From a checkpoint of a small mixture-of-experts model trained on Wikipedia: a variant of Muon for the experts.
Below are experts of layer 4 (counted from 0) of a mixture-of-experts language model. Rows are named router (the router's row for the expert), gate (a neuron's input weights, with its number), up (a neuron's input weights, with its number), down (a neuron's output weights, with its number) and show model dimensions 0-191. Each number is 200 + 40 x the weight over its row's rms, rounded and kept within 0 to 999.
Before each expert's rows: a language model's description of what the expert responds to; "raises" lists some tokens whose logits its average output raises strongly, later layers aside. This comes from a sample of Wikipedia text that the model never trained on.

# expert 10
Description: Science/technology vocabulary. Technical nouns, adjectives and word pieces in scientific or computing text, such as protein, magnetic, software, comput-ed, Elect-ro.
raises: ";", "ly", "\n", "ness"
router,200,236,140,175,208,284,172,136,158,153,210,179,232,145,157,179,155,246,176,159,241,213,229,171,188,266,225,171,179,277,168,213,110,229,281,145,177,204,229,183,248,157,251,317,222,141,203,200,156,216,269,224,232,153,237,191,194,203,141,156,179,152,189,272,215,186,226,282,202,173,215,122,185,228,234,253,263,262,224,206,189,150,130,214,159,234,191,167,147,242,159,243,229,143,156,154,175,185,182,197,185,246,217,211,192,149,208,207,191,203,278,197,231,242,226,222,210,205,176,227,224,192,227,229,208,144,165,172,246,160,134,194,208,220,146,242,188,248,199,171,153,212,198,225,163,246,271,263,211,204,142,229,215,153,234,181,105,203,221,144,271,217,200,180,163,153,187,185,161,202,152,170,157,199,203,165,233,207,150,185,236,133,275,159,193,246,157,98,160,203,191,196
gate0,197,146,172,239,277,163,164,166,271,190,150,197,244,133,280,157,163,244,168,172,277,193,183,223,185,223,171,227,260,185,170,187,175,178,318,112,275,192,196,234,235,218,194,271,187,167,269,214,204,209,180,181,304,237,185,207,195,187,168,160,253,163,197,250,168,171,190,197,229,229,159,222,259,161,172,225,219,264,199,224,92,165,218,232,106,180,187,172,247,224,211,259,222,155,183,181,184,239,210,220,182,206,227,266,165,173,220,256,251,254,225,245,214,254,206,289,190,223,277,165,227,248,217,174,178,225,201,205,234,141,179,139,168,165,211,195,237,227,177,176,204,206,293,177,145,221,270,222,213,155,174,227,168,179,229,120,103,217,223,184,228,223,181,165,190,170,191,200,210,219,153,180,194,254,211,191,222,133,262,207,232,212,248,225,201,180,148,181,216,228,140,256
up0,195,155,240,205,171,244,110,272,213,202,202,203,213,201,257,139,218,184,178,171,273,242,194,195,171,225,129,213,249,214,76,202,213,162,235,148,122,253,260,108,220,125,232,259,149,166,195,198,238,207,201,263,256,157,235,145,202,259,176,224,197,188,196,227,159,156,166,243,241,295,202,176,189,204,231,162,276,205,188,205,140,245,193,240,224,167,176,256,193,105,273,259,243,145,236,212,157,256,233,169,204,228,204,182,206,244,217,247,202,205,201,199,210,203,200,168,202,235,260,274,177,164,197,172,150,167,284,158,201,171,138,238,194,230,163,168,177,182,159,176,225,203,238,171,176,146,154,244,210,218,242,149,174,183,247,219,182,270,137,165,229,181,275,180,215,180,275,193,200,216,191,244,174,233,170,142,166,196,212,211,197,208,193,151,268,215,157,179,254,188,149,152
down0,190,153,221,221,213,119,166,165,142,235,215,142,244,178,182,222,181,270,196,160,202,228,250,126,226,255,269,161,159,178,243,286,230,170,238,227,210,181,225,199,209,197,191,241,181,186,206,195,259,242,238,150,98,240,273,215,133,201,257,125,182,187,218,189,180,199,270,212,140,262,195,189,171,193,183,236,273,222,213,179,238,196,238,144,171,228,207,246,172,205,189,271,226,264,207,206,187,170,229,244,224,287,167,152,166,166,245,259,264,178,151,140,163,195,214,186,211,157,212,304,233,207,155,192,233,299,199,258,145,251,234,219,262,200,176,251,164,216,223,160,178,277,178,277,191,167,232,177,185,240,172,188,190,255,217,152,149,209,170,223,212,292,195,202,149,195,139,217,218,199,273,267,148,214,197,196,194,172,176,268,223,194,262,189,210,151,226,182,204,207,176,196

# expert 59
Description: Nouns after determiners. Common nouns and word starts after a, the or a possessive in narrative, such as school, camp, prison, moment, and inc-.
raises: "ving", " committee", "iling", "ul", " election"
router,221,219,177,196,248,162,245,152,286,219,248,203,180,217,156,163,100,216,181,222,219,200,201,227,174,228,196,219,223,228,252,257,181,131,271,208,196,217,196,172,187,202,215,173,165,153,180,203,144,257,221,242,250,171,189,181,132,197,147,190,176,154,235,216,251,183,206,265,186,142,202,165,141,148,166,172,246,137,176,196,130,235,137,193,159,213,299,152,189,169,208,185,219,130,270,242,172,144,202,176,132,260,200,206,206,184,145,136,209,130,187,133,238,216,257,146,258,268,225,239,184,244,214,158,271,157,196,158,216,218,178,262,273,270,232,201,185,173,190,192,174,160,253,202,274,174,182,202,232,198,234,209,203,224,130,196,195,170,243,228,167,266,213,174,275,232,301,282,183,202,153,213,280,140,234,176,230,188,152,171,223,211,250,186,226,187,206,220,150,237,214,207
gate0,198,240,251,207,318,145,197,255,158,167,158,225,189,177,221,148,205,233,231,227,191,203,197,204,191,164,185,174,249,161,191,195,171,176,158,245,195,192,160,203,171,238,174,250,216,101,160,211,233,208,220,191,196,129,190,247,130,190,287,234,222,151,226,218,219,238,210,232,195,194,147,210,188,170,175,183,264,246,184,162,229,272,205,190,171,149,243,160,270,139,137,221,224,125,242,233,235,224,181,103,208,246,140,189,218,178,173,186,114,170,208,208,272,180,223,176,150,207,218,200,126,164,180,182,278,214,93,194,158,149,228,209,227,230,180,156,229,199,207,213,228,166,159,204,260,153,192,259,250,153,154,205,221,115,264,237,160,252,222,225,151,157,208,226,178,259,209,231,126,227,159,194,189,201,207,128,253,218,177,195,235,258,215,187,138,232,153,260,113,210,226,230
up0,251,220,171,113,139,251,194,165,181,277,238,255,233,229,148,167,244,281,161,271,169,256,154,170,219,220,222,257,204,179,181,214,211,207,180,214,184,193,241,180,210,213,197,185,130,250,183,119,221,166,159,188,226,274,240,164,244,216,210,136,134,212,148,170,206,157,239,160,251,207,175,228,148,231,228,143,194,135,196,223,208,182,150,227,178,197,189,222,212,220,170,143,148,269,154,171,133,176,165,234,289,180,230,191,194,212,242,242,218,202,254,306,182,128,191,278,213,173,108,164,232,242,126,167,155,201,170,161,180,149,194,158,156,164,145,157,172,172,154,132,220,187,207,182,222,225,157,194,203,222,160,190,195,240,168,164,192,181,241,245,203,184,224,184,133,206,227,184,228,146,256,195,191,198,231,229,169,201,176,135,182,112,234,291,256,153,200,236,225,238,215,139
down0,235,232,209,232,175,288,151,201,200,173,202,216,195,108,236,201,219,249,156,104,163,291,212,202,175,290,254,232,155,169,289,129,202,205,177,185,228,197,228,219,200,146,251,153,199,195,148,194,245,234,185,171,231,129,137,220,212,238,169,186,209,203,165,196,217,200,212,149,181,139,206,204,194,148,183,214,257,255,158,307,169,250,156,328,156,213,144,149,172,187,205,209,156,225,196,143,164,166,172,222,164,258,199,211,215,261,199,139,233,165,231,285,190,213,214,264,224,215,134,164,204,156,230,222,181,168,167,201,181,206,208,190,202,189,202,220,223,224,185,249,122,259,204,126,171,199,212,167,180,247,143,215,237,177,226,165,184,248,233,212,178,251,226,189,176,251,149,198,187,199,181,246,238,235,182,192,142,268,218,148,203,219,178,166,168,173,247,166,246,140,297,259

# expert 40
Description: Politics and elections. Political vocabulary in election and government text: party names, Republican, Liberal, federal, vote, Supreme, and pieces like term-limited.
raises: " at", " (", ",", " "
router,170,181,204,201,91,211,229,169,147,220,212,220,177,193,180,176,168,209,244,244,126,161,184,185,163,232,159,245,236,255,244,190,163,181,206,250,154,220,194,254,166,226,211,252,202,241,166,179,162,122,225,246,196,194,257,142,202,168,224,239,146,192,202,190,193,180,171,206,206,222,184,182,101,202,220,218,268,144,144,166,209,203,213,264,144,206,237,163,256,259,194,238,221,170,245,218,175,173,239,200,222,182,214,240,202,181,175,180,194,189,213,223,246,164,189,171,153,168,157,217,183,205,243,203,255,140,267,211,153,180,129,257,173,254,202,222,216,133,251,190,217,218,224,215,144,218,239,216,195,252,199,209,182,121,189,123,166,250,177,181,257,214,178,231,307,129,258,175,224,200,284,234,186,211,282,217,191,165,135,211,204,176,261,202,204,133,146,176,90,333,195,267
gate0,229,227,277,115,171,183,222,189,187,237,193,151,155,193,192,200,202,217,175,159,206,268,220,153,177,255,233,243,191,237,226,112,237,216,169,212,188,107,202,224,146,254,174,209,222,238,172,207,139,126,201,251,225,239,251,170,207,185,228,248,171,251,152,162,186,199,165,241,216,186,217,161,136,229,236,252,260,193,139,167,149,252,210,270,120,170,202,212,147,257,125,233,218,172,237,197,166,217,257,217,239,198,220,214,177,202,155,162,206,206,130,138,236,146,152,157,246,225,167,179,249,345,197,112,250,216,210,142,180,220,240,213,137,193,226,208,188,182,174,232,214,177,226,244,119,246,185,237,110,225,196,229,155,193,260,181,190,133,193,222,246,256,180,154,275,268,222,208,181,209,208,234,211,238,211,212,196,241,160,223,173,176,260,174,235,226,233,172,137,195,193,200
up0,208,226,229,158,206,210,171,154,290,178,250,179,213,172,169,244,252,217,156,170,187,183,222,202,182,171,262,220,162,189,194,134,158,197,174,126,148,213,224,225,141,249,147,229,258,230,146,190,259,190,153,301,216,256,243,189,186,206,192,236,191,275,200,217,185,261,185,277,186,174,239,122,196,247,340,230,228,193,220,175,162,257,179,192,167,167,80,165,215,192,181,173,181,177,210,206,231,173,200,184,181,166,247,186,212,241,121,220,310,208,250,172,224,198,190,173,227,213,180,163,216,295,254,234,259,241,195,177,150,206,171,106,167,201,203,224,186,161,231,198,242,181,181,218,225,263,205,214,89,231,185,288,206,178,283,151,162,155,167,184,184,188,234,200,215,216,246,222,193,202,240,202,142,212,257,224,159,231,150,185,233,223,217,241,224,242,178,204,197,219,193,249
down0,216,175,243,253,257,223,91,217,166,139,202,172,195,222,237,157,266,246,223,207,174,266,186,218,180,251,288,191,149,167,204,226,204,154,145,261,261,249,236,225,192,174,180,204,248,235,179,192,232,195,193,258,198,204,124,255,211,247,135,223,209,239,226,236,194,225,216,197,172,201,133,243,171,164,242,214,101,223,193,284,119,164,155,190,292,132,242,262,205,238,162,224,183,169,141,187,278,161,145,199,258,238,232,250,151,168,182,189,182,212,213,171,179,197,197,199,193,196,224,224,138,239,251,195,233,164,147,158,183,183,229,216,167,186,189,244,247,216,221,201,191,311,226,193,144,185,191,279,105,178,170,220,193,257,188,232,175,155,236,202,209,187,145,250,205,259,184,201,142,173,258,224,237,244,124,155,192,191,203,219,252,215,219,180,291,165,199,165,196,194,167,211

# expert 22
Description: Two-digit numbers. Standalone numbers, mostly 10–30, for ages, records, counts and ordinals in sports and biographies, such as 20th, 21–11, 15.
raises: "th", " years", ".", ",", " –", "-year"
router,174,142,207,209,171,170,170,161,225,198,205,170,233,241,187,170,176,127,229,206,188,227,180,215,175,224,212,178,213,225,231,196,203,164,197,233,269,226,192,196,109,231,205,216,239,169,159,159,162,109,235,215,280,215,199,183,177,145,154,206,199,114,182,192,163,166,223,224,168,172,141,177,152,121,225,211,251,274,230,199,178,213,202,252,38,189,265,107,295,176,218,249,237,96,190,229,164,194,150,209,221,207,212,272,199,139,176,104,128,160,194,226,246,157,280,214,194,152,204,221,225,154,213,218,185,207,181,189,207,232,168,203,154,210,230,225,183,217,260,272,177,231,234,246,225,218,217,267,229,185,228,242,128,187,296,144,190,183,181,262,227,185,202,154,236,179,187,247,210,177,220,236,199,183,220,163,199,184,167,194,164,171,285,178,164,185,217,162,161,217,254,226
gate0,225,205,202,232,203,151,178,183,216,247,239,146,244,164,128,242,184,231,241,163,259,205,202,212,128,140,220,192,223,230,172,265,208,211,174,198,172,201,134,185,212,223,197,238,151,211,243,248,199,175,231,229,160,207,295,138,206,129,289,144,172,201,228,239,165,243,274,172,177,291,232,167,222,221,239,176,166,197,228,262,211,169,235,189,96,280,263,243,176,183,199,174,200,154,189,173,145,201,274,254,227,224,182,149,199,226,205,205,201,219,221,205,216,203,195,220,260,124,205,132,190,169,274,201,189,182,226,230,238,134,246,161,240,223,163,243,171,161,266,211,161,203,225,182,165,157,202,197,271,248,150,192,218,227,267,190,147,185,196,293,244,179,197,175,178,258,201,222,196,124,160,202,175,241,172,163,127,173,242,113,190,229,238,189,128,134,210,135,234,152,234,175
up0,183,148,240,228,176,149,151,151,209,154,244,198,211,242,224,265,162,209,152,160,246,126,232,227,191,231,159,257,235,194,242,190,185,223,205,198,199,193,250,177,239,235,197,126,208,270,235,180,163,153,226,209,235,244,146,208,148,212,182,206,203,247,279,281,258,177,146,216,163,247,175,185,169,160,216,187,242,148,135,169,218,187,207,225,223,210,143,182,241,228,225,232,162,218,240,210,195,145,263,179,185,198,172,262,207,320,208,187,248,183,186,164,179,218,137,183,160,194,301,303,262,273,111,180,227,188,272,184,179,179,187,225,174,225,176,228,237,207,263,238,257,131,176,174,184,216,227,212,213,195,184,168,183,143,168,150,244,205,226,115,151,269,188,205,224,223,229,144,167,232,198,169,258,164,131,207,222,216,171,156,171,117,126,222,276,205,217,247,220,234,203,181
down0,199,221,258,191,192,156,165,220,174,224,165,163,253,101,179,220,193,231,71,166,287,220,156,189,132,203,276,176,133,225,197,198,158,189,184,117,181,213,225,243,216,208,239,196,202,214,259,186,130,286,205,193,178,142,186,178,169,156,135,147,118,230,219,159,178,233,244,165,192,264,165,232,206,301,189,190,261,177,203,216,213,212,202,174,229,208,257,192,229,250,167,165,232,224,170,194,150,205,260,155,206,209,218,151,140,231,174,240,220,192,200,188,272,193,202,157,177,141,158,224,229,161,178,268,206,214,182,230,254,159,218,256,198,112,178,219,230,280,192,220,155,236,251,172,138,218,187,185,237,254,186,132,202,187,128,166,201,123,153,222,246,173,213,221,148,257,188,182,230,168,238,228,210,207,164,125,200,149,224,179,195,163,186,146,212,208,200,167,300,195,157,222